From a checkpoint of a small mixture-of-experts model trained on Wikipedia: 10 experts in each of 14 layers, a sigmoid router.
Below are experts of layer 7 (counted from 0) of a mixture-of-experts language model. Rows are named router (the router's row for the expert), gate (a neuron's input weights, with its number), up (a neuron's input weights, with its number), down (a neuron's output weights, with its number) and show model dimensions 512-639. Each number is 500 + 50 x the weight over its row's rms, rounded and kept within 0 to 999. Numbers have three digits each.
After each expert's rows: a language model's description of what the expert responds to. This comes from a sample of Wikipedia text that the model never trained on.

# expert 4
router:499464519577499562551456533602461490493560491410431480539491473452536522528476600637575503453461497560453495415588438485510470529501579447487512536578489568519558495448554516409474488518416493502487476558534471562469484405618417612482488606492418475557480620491466464544533569438455532490635476536454456430587494467473540525486557473464589424508374515533524472493455452533564464574541
gate16:537469583499484509533432520519485547422632531480499500619436434487491546474511504474528462507574445509456505436502496521522494538559384492519528405545500381430579471457589597430497481459480516476434530492490476533538538450446520550456420550543570607584464515614493531525469489483577490469487508495480504497543501639536533458458480508524527454513468496487514487520458368451424497579570
up16:507486530493447392438542462436377630466527472563577584556556495516614448481494450454470473554494487528513522469523488505544562526508464491368590597508445487518510530531557534504469509487431457490399501518585524555534452492506574489547368491507464508443460518580398499514545563578449427554559576535574557397460553507530586445470559422497484440439554571536550468522492434482589489491454
down16:607469418439458553469491499525451503534541441563521552444468478498525562532448559534544467479491446549573460556493495493432544538511575442503547517511526524475508554487487470509500523477507485469505497469512571529450402509474553489515464611573459416505559548558571523516479491417507635545447503504494504502502528510374402424458559469502528501456458476602427586478416465509518463472430
gate17:524430433473533529500468403481562473590571582486453475452577406631511460370548538647434511474514534501479520496546475489434482533555525420549533451545519553486592505560515505424462424585500478510535482522496500522494538409489553423454558535487510444467545525460461470514476489514498450468586562484466469488497550494494559440475554578501394436532576487404561407478450492449514496462512
up17:493454483443534407608466443486449471555521447442520451547526490507504518560413477527514517515464510492448475554587409562539497595448436503526512480551563468542538560457541523508551503510435501573580486498470405513563466535562407575538489527578520505539594449508519532466533501533503472527402482509477489466431421537574406470516529550366536429586520495466552529548485509498473586456429
down17:459503450528519558436530466499553375424414507542473489549551549532481471487597519498344492460480505472560463471646510523435497463351561558492503586497464475440445495480535464513550539429519593550451498483538525431577562476607521506538525515526517525493458585500529585483580508488408518451472473477573449449491478513495486563429421437409530449405536619451515527557529523558447520456493
It responds to: Final pieces that finish a word or number, such as shamp-oo, Taekwond-o, Sein-en, and single digits after 201 or 200.

# expert 1
router:428530536493468496425511419454492459408524505484424523517403433475498451440435475544480484429495407516470463477590521514448492490534584455581578486483453547505517477529592549445504539467548617495470476432463531505468440556494418542529457531451538553554562545508446501554494539487451559519516484484383627457404526506407488564600508432537580569475487502529461469552461539523460503515496
gate16:574499655500430581450471458545509443538449569413507580441492484494374513460450475511462553586487494592479531478579478646532494484510517467594459514506476453498484468571525482483443392522561467530497513579460563471639475427569437536516474514466453514533577521384478537581472602449466615472445525525402511476542484531557544567473451505519467513492493492423555389527546558617409444461414
up16:531447543568523533507519516539584518420521453406485563493568459521504506483508434590530516482533430509529545580522398514565475483452479532558496451582567523593502473534421499502506438430480429556592463508497465468582555429473472473495512462549528517501494549477446564390418521534481444533393531529456474516420513553469700487535498481509464497456453526514473467515433482535492458474409
down16:489417512548618513452583480456445401564580516438511475485489531493446497567483425429455566509612455502497453467340452563516552473523430452551437422526531496530424516510443443540530453577493615413420534458569497473571615492541458382520510480520530483567468491458495453535460522463487576499459489549487476543555493648425558454461569555508507525533419486565541460445454543561521481473499
gate17:444461497446572523355395504452475505590554530555501566496522527514414581527529472409489490553448554521408490452587495543439457523506585471518421582547491475477607475507586533544479503432503538433567449521541407528536479474511420527542541479533496458476531450586507467610518491430507556494506542461576506435452579531453571522457403433505485413505615469497491492494422536479569534518539
up17:415521492386544534542504545498521543581426554519472501506519480556586461586574527461511528505464492452490479544548489419531536527597546520555475416489470552465483515472482402516491534499525501485391521505486554491537459547485464384452430471477449475565559520445482425538490522519538482493468511470460509468458583429579405551598549473497607512479499459526537557511456501580469416557539
down17:472564439560584477494522514546458446466493531471492539548486442526516601549520439478476539399493556452481545575487504482501651502536480583549472517478483547476563491481457476510502563502471490480462548571412506563493512497429508502554477511437482452500511540531534493458503457458500432450480514425489522523537416462567460475493498519497528452520472483522539484629542489534560491516509
It responds to: Content words inside multiword names, titles and noun phrases, such as National, United States, University, League, Heritage Register, Panama Canal.

# expert 6
router:531478480534514422543485412524465524469534440489434449476411478530421490513535574590553521464475548538498432464543537500424463536573519571494501466490468585547607524472486522403463506462448621475510498459523544536549483536498487497614427574552484476480550478483475511449446523440467470473579499491369522523481612473497497498578496529494514508499462487506488524481473500492522570513518
gate3:405482536540481505518471536461495467503470532492429571570513498523558557562439513555527428619495439557496537480519426469463531533451567421474583521486489524437504443500485443375493497537472475508556481516524421434538541565515541506463509524500475423460401544487502493444520537559467553456560451483468504536564441443533496436528594542408468453479563514493511403515476527552418439443485
up3:508601454407575542524393472462535513522501421575515454504515550529574471534420621582477413489450423472635569519527528512409522462497509569550507505591496528503418525530515476392538539522437532545567425556554554537500525512484526520466410494477537525466551454545504484559481493466524496487585536565498498562487536524455407582548489538494489536434429396472538524451561490504531516463435
down3:523515414431500508431428478544427494531552530503465523497504498491401519502575459483514519422497429630494495536607556499490435402482472382684573468478554546512515534477493527447495562552452546602564575545495513570456476514449446489565411552511477523517545499500467458439354517535430430448507520561548390490489532514504369487540537489536478597423485586602518548509505561466495431496465
gate4:484536562528441464430573498466491516486497454517564492438500533485428385619440462509484417473560473549511525575536553504495473495422468549536418521519492437529577430549555553493484539463518479395475516420542500442507585476576465420434457447513514459473500412552445494568500512528511460581527486557445502532491487533418512605559543548539488527666457534504563501486426521477484489500461
up4:493542429521408470452549496405556468460489461565501536518519468531596504502456473492472594578499388427424516437461460484534487548456530456550506584438496452565541456572552509652489494528417548492620516485485505459489509363463523467448524499520557465488524464518445476542453454431521464493480477564475534470453535505468510516553500487508482468429486479468517505484539551578516584570439
down4:526420400543518555595415528526469412478481504503496506451576508516494430518526508468477513473490482466426500488600456525372473386557464461507462493545520578490494461463553447484524465514464440604515445556584501449411478469437518477435545475465478454467594501474448546461496404483542597502498473530463436520410426524507572506514472425503509455506501527464477495548549536524616484500589
It responds to: Capitalized first pieces of names in lists, tables and taxonomy infoboxes, such as Sh, Mar, K, plus list dashes before Genus or Subfamily.

# expert 7
router:477487514508525500465485512498480488481488474479458523552468493575433515490487542465495634394415437508485467500525491554494495578482529424506515546385399538551545593519464543451463464498429506416484424536559546549594572499481384530543477556518412479497499466612453408440508533509533543504516489384440483430500540432476502553524579596515565492487370464533492608470503523451565561495452
gate0:473520437510504527487473486552415494457590502540584577518479475521634471536485513534427523592417445541603526568594569506480583572430532560510524525436492515571509499637479546519512413488554370538421459431478467495507504547523568471552520434575503511647471538445484444580553469493580461486503619413480464486494569521544490464498559610516520481447542459481480414464464565503566467599419
up0:506507524524478508503469500560510396555451512535468357456464636413484475467591418557523436482453505471438502540466519502529578594471469491475515524460521593456542517505493484512484448500449486466499471529424466523422458499456538519512524428459624587540480458560503547474539536553477480554498414486439471535591531588529400458527440489435528479554552517524582467533537509431577489482418
down0:510503572362448525460488498472555405454427516555448504476572543416508512409577598576505489498500513513522421535417520491457525560570491552511483421458526576496455490558496485520529489558592544471528462423471578540458500571565521456490392434501545554545544581469501507558574463471506426544467507440485477478527520490475501442554457506490531568498543525540481486547527480496433412580523
gate1:541589460553480549566489442466554517541587436509496484450495434545485554479546529486490450554522555552551550499492400440540493470419570495531476503396503437555577429513501567482582563579554475475569514457594564585569521504491526512581352481605464458462506449503563477436481545493544451532531494485463553468560368480474516484571584492530490473439490427554530536509463540542459540440511
up1:524523554473578411503487496498533530544478544579505491458525518546506530422497545469536511541455544405545453470459568505443570518496475520553510536575424532507478437467501485546411525414478510512510505533445519542530461481444426487494470552404502520504528556532494583534603499479446556538445463502547471584431558423465464536542468532555489489409522511516482559532506460441543459416531
down1:560473549600598502453522460466481483542543560555508372524477477422457578546587531482499519519649418547422529416506517451412538594527452504451456546562451450497403512485577539553542457449508514467458671538518465447421460490547472545511493500456429650540522539590501578543367460543473580544519510483476520568436490606456571469528611478495528550577557524459497465569483461556503594641535
It responds to: Function words in ordinary prose, mainly the, and, commas and his, as in written and directed, or Chapel Hill, NC.

# expert 0
router:556468476520447438540481432506493445489510501433411474470486486514535476494540480592559542482478575547393525470622505581476483523496611507535499522441534472534528536473508499401469531500485538535520415554452446493541429571512450604508518567491488425588572513467495464548575571471438550550564504490383580453531569391491534515558516481466556413541411415492413495568476438550512549504531
gate0:446488552573498557539491553473533554445545521459548456410456468543530500551556407479458476411477430415460486546494485452533444523515503582519501529557498523449542515517479471451575505440516641485594428493556458429486494474547399496521556472575571491502438350532502494500495429463491540526389531566490448527528519514479530573498521504388535538428406482487557519512492561437468447462511
up0:467541493489554559471527351480484620517449477516561509445457570461526566498531386468586488432545558517520472549438550506486519554556448510527527494455451473529515496577513461510547556465526505476486443508543455502527548504488474530556505599521515544553432408537426560565525465484407507485524470363493553475552522473491652467560528592446533477495548457520446579519529550416549457564538
down0:530478508411511555532509516494568582556478513466502463420500531467513488539545489584447491623520537500550513462677494490470436491494510546446452548525443535451498535560544585515536453528449509555632441493584526499382540535537515495481586546501531446513535455574467498605516493542474554501518379451519397507511499473499516496472597555512488517505478515468584483524477515580514502445452
gate1:494482496595432523430470534535498551486457555493398506438398537493560561491489511591411516396424533464500569514503508500523429418514421521525522636497489481518597552474492560575487476599484551425479596478474545497485566560586448551474545461524633597466501490515592508452530539531425577504502418541511552481449461550498523462558490469440465489506545510497574465474497637515444462569539
up1:533565538508458476508421555593482527513431501435479462477482537459494447426500644559518526424605579441580584454437450567514529442497557461527459484492497548500500502414461399463529497502508502472461478573537459551563585560401566444547535501410531537485452474554428562514452436577570487521566507432505521485504450485577620478486584510529444571544502457481496538498586546590567461473505
down1:549513422547458471557406498525477570509461558459517488580392622437549495540468486435483470485510524522456435557612554546522568592521477464528491517574535470438498463458469450441579521482485394430484529542467489471437527510433540452445543453483461523527530377488466530547581494543485539504540545490494540452591509524433565456510568498527556428536422518492499485570503501571511478543433
It responds to: Word pieces inside or starting rare proper names and foreign words, often single letters or syllables, such as Barn-h-art, E-par-chy, S-igr-ás.

# expert 8
router:528492467507501496563398398551526478509487475450448452487453497512508499447478533594541482453494515522437411541562570434460544543452594469478458523532515560522511535406484600498494491397516560480412588493559474510562515548507416579532522563470391452543581492535483538571470496478482468531486480525444516610536483546475473579508580489523513513502415533496484457724519546596514497499498
gate0:505462512476484524522451509542525544534425487449471549381553474554457579474498533512432525474586633448477523424542354517447536504511448458550544486498483452524485486601526436514547480420465526489554448458501477552502534493454455542440579499525515460501488513453444517549433460440494517549537489500482528507477469555395475574458432424566534475527559566580496441502457457526438553428617
up0:486485518501499462590499533421450467431477464505534543439543489416478536485485544535497453507525549488495475496467524507521467438574540550529479591477457521537519542512527416434487544583509444503489519477477546392541547509562501502467583500540534554582493471549430457456572524533574479518478536580422478532423457542489500484465549511467482440528448470480491478464454390459530526485446
down0:486540551504490492476552531493477461523490451489443543434503543524482473554446454489562513509487506476502455524407443494509591554526571457415472447452540549539458432540429420487442526561477410492523519569503553510497552432458421510492416562497568553473507428434532529592547559468504500606527438430452469471579512505543515466477569456515479490456463491467393489497506421414520525525428
gate1:477393484531563522543409500518420486473428455500548487467467534490503508491512514519562475419538484511529502470595542494487351541474501516415481472522539536564599446443482486497537585500476453448335490432424498439537467569614479468495421478516547584580540531499550439496447574478461500551552510497520618555536472590517478611490480503547577462492580547503474430531452521545462557356466
up1:557482449455571550444438472485545583472413424463612447514428511512522575535521511507535508603534409548593473443511491477549514466516514562448465495458497564547552513455555524516516540558451469513569499542500484437465474551465496543450443452524488496471481471562599470371533567536501525557579521472527575427529530445564415448578494480526608552461522422506440568598559482468584575471514
down1:458481509555492518524569476409564417535468496456533486499528499630529555542504447485609540542402512563536451504650550619513507472429489549514493539575477534508580476477446538505382439549542491528505387502395459590520487471561456461519521492595434476430529448497573558506381480539528507458553450459492490449476534442542568452408449509568560479543458504480500488470426527527454525477546
It responds to: Year prefixes like 201, 199, numbers in stats tables, units like ° and /, and in within measurements such as 0–60 in 8.1 seconds.

# expert 5
router:414574485477520570472515468561487449474590530455418375509444488453430598534541509514524555374470446543386447513572397526459562417549515490510511513557390497529470421517593544378399521569461480522500512514524472507417432531513440519608481500485400454513565499628503488453502628484501526507511447539458571529518558518387533463465432518524524468469334467459482571471431507518445516524489
gate16:496485443427534466454526554496492497495481424392534496470580507497527479398522475519451492490421507578398469593517412505530501519432478507466552506483443449474507491538470464522452469496512522536514427463561466491468514569408542502475438448516560538564458553503465471452412454375551505553491542458482529420547406493502525503467376563521588509467559546510493480495452476454445526450469
up16:500529504503522528474482482527490518544512527552567509529464512552528478555495549486446510524544611468476587480573534501492601528445490506465503472546492446448483434521492468498504521387468522417491498485439505540509614477556545523521571480536556468496496482522480552508596559508548449501492536568487468460548511573519572472493471479412483492598533562518525531518657459597551427467590
down16:446567541601551425423485389459490488529516548490454481425500543452512492548458511469426496538509574530488556463376536455500506584533514526544465484501462518500513544498453463547442534453502419434593431489512524571440485497615460566460490472493505455400497555510455513401478513515476501603472513550503512540567557445493492463441506550534499460438428514539544543493554586564556534508538
gate17:429488443552548520553509463411461578424539417512549489463471433488450485447491475493560516485468446544535514493449531503566466505616478476499437490547414480453514446566479503443595511561449441574484561539461437463451513530488584475505485443449477490495544461522549492562450478523587520413531545526436520537547440515418416485506551491534474481496479512528511407572608447490583505486526
up17:486474511502460469472415504543601459494493546501433486412489528541515567617569442492517455540377490520392419512423519445600468507467468403463427525425524537485481576485551542514561412474447432409558464547509511430461473495513549474481492469542510499523431563502553509573509494472572513553525494404527457467437431563489522483529532574535434424504451473390522585498441543468499505439458
down17:499485511539516492493478508540474475453439571494402529474478451520507422533494424564537490455539412553502488503260445563414587508498517573454479439486494513464544551530491447463357475452513518562516492555551521439554571481540468507429522544569519472561583554571483463566583472584444518559470532566515437390450347417447481510486586467486497531538521563428502502517529493502490544411522
It responds to: Auxiliaries, main verbs and clause-linking words in running prose, such as was, has been, which, became, and verb endings like list-ened, jum-ps.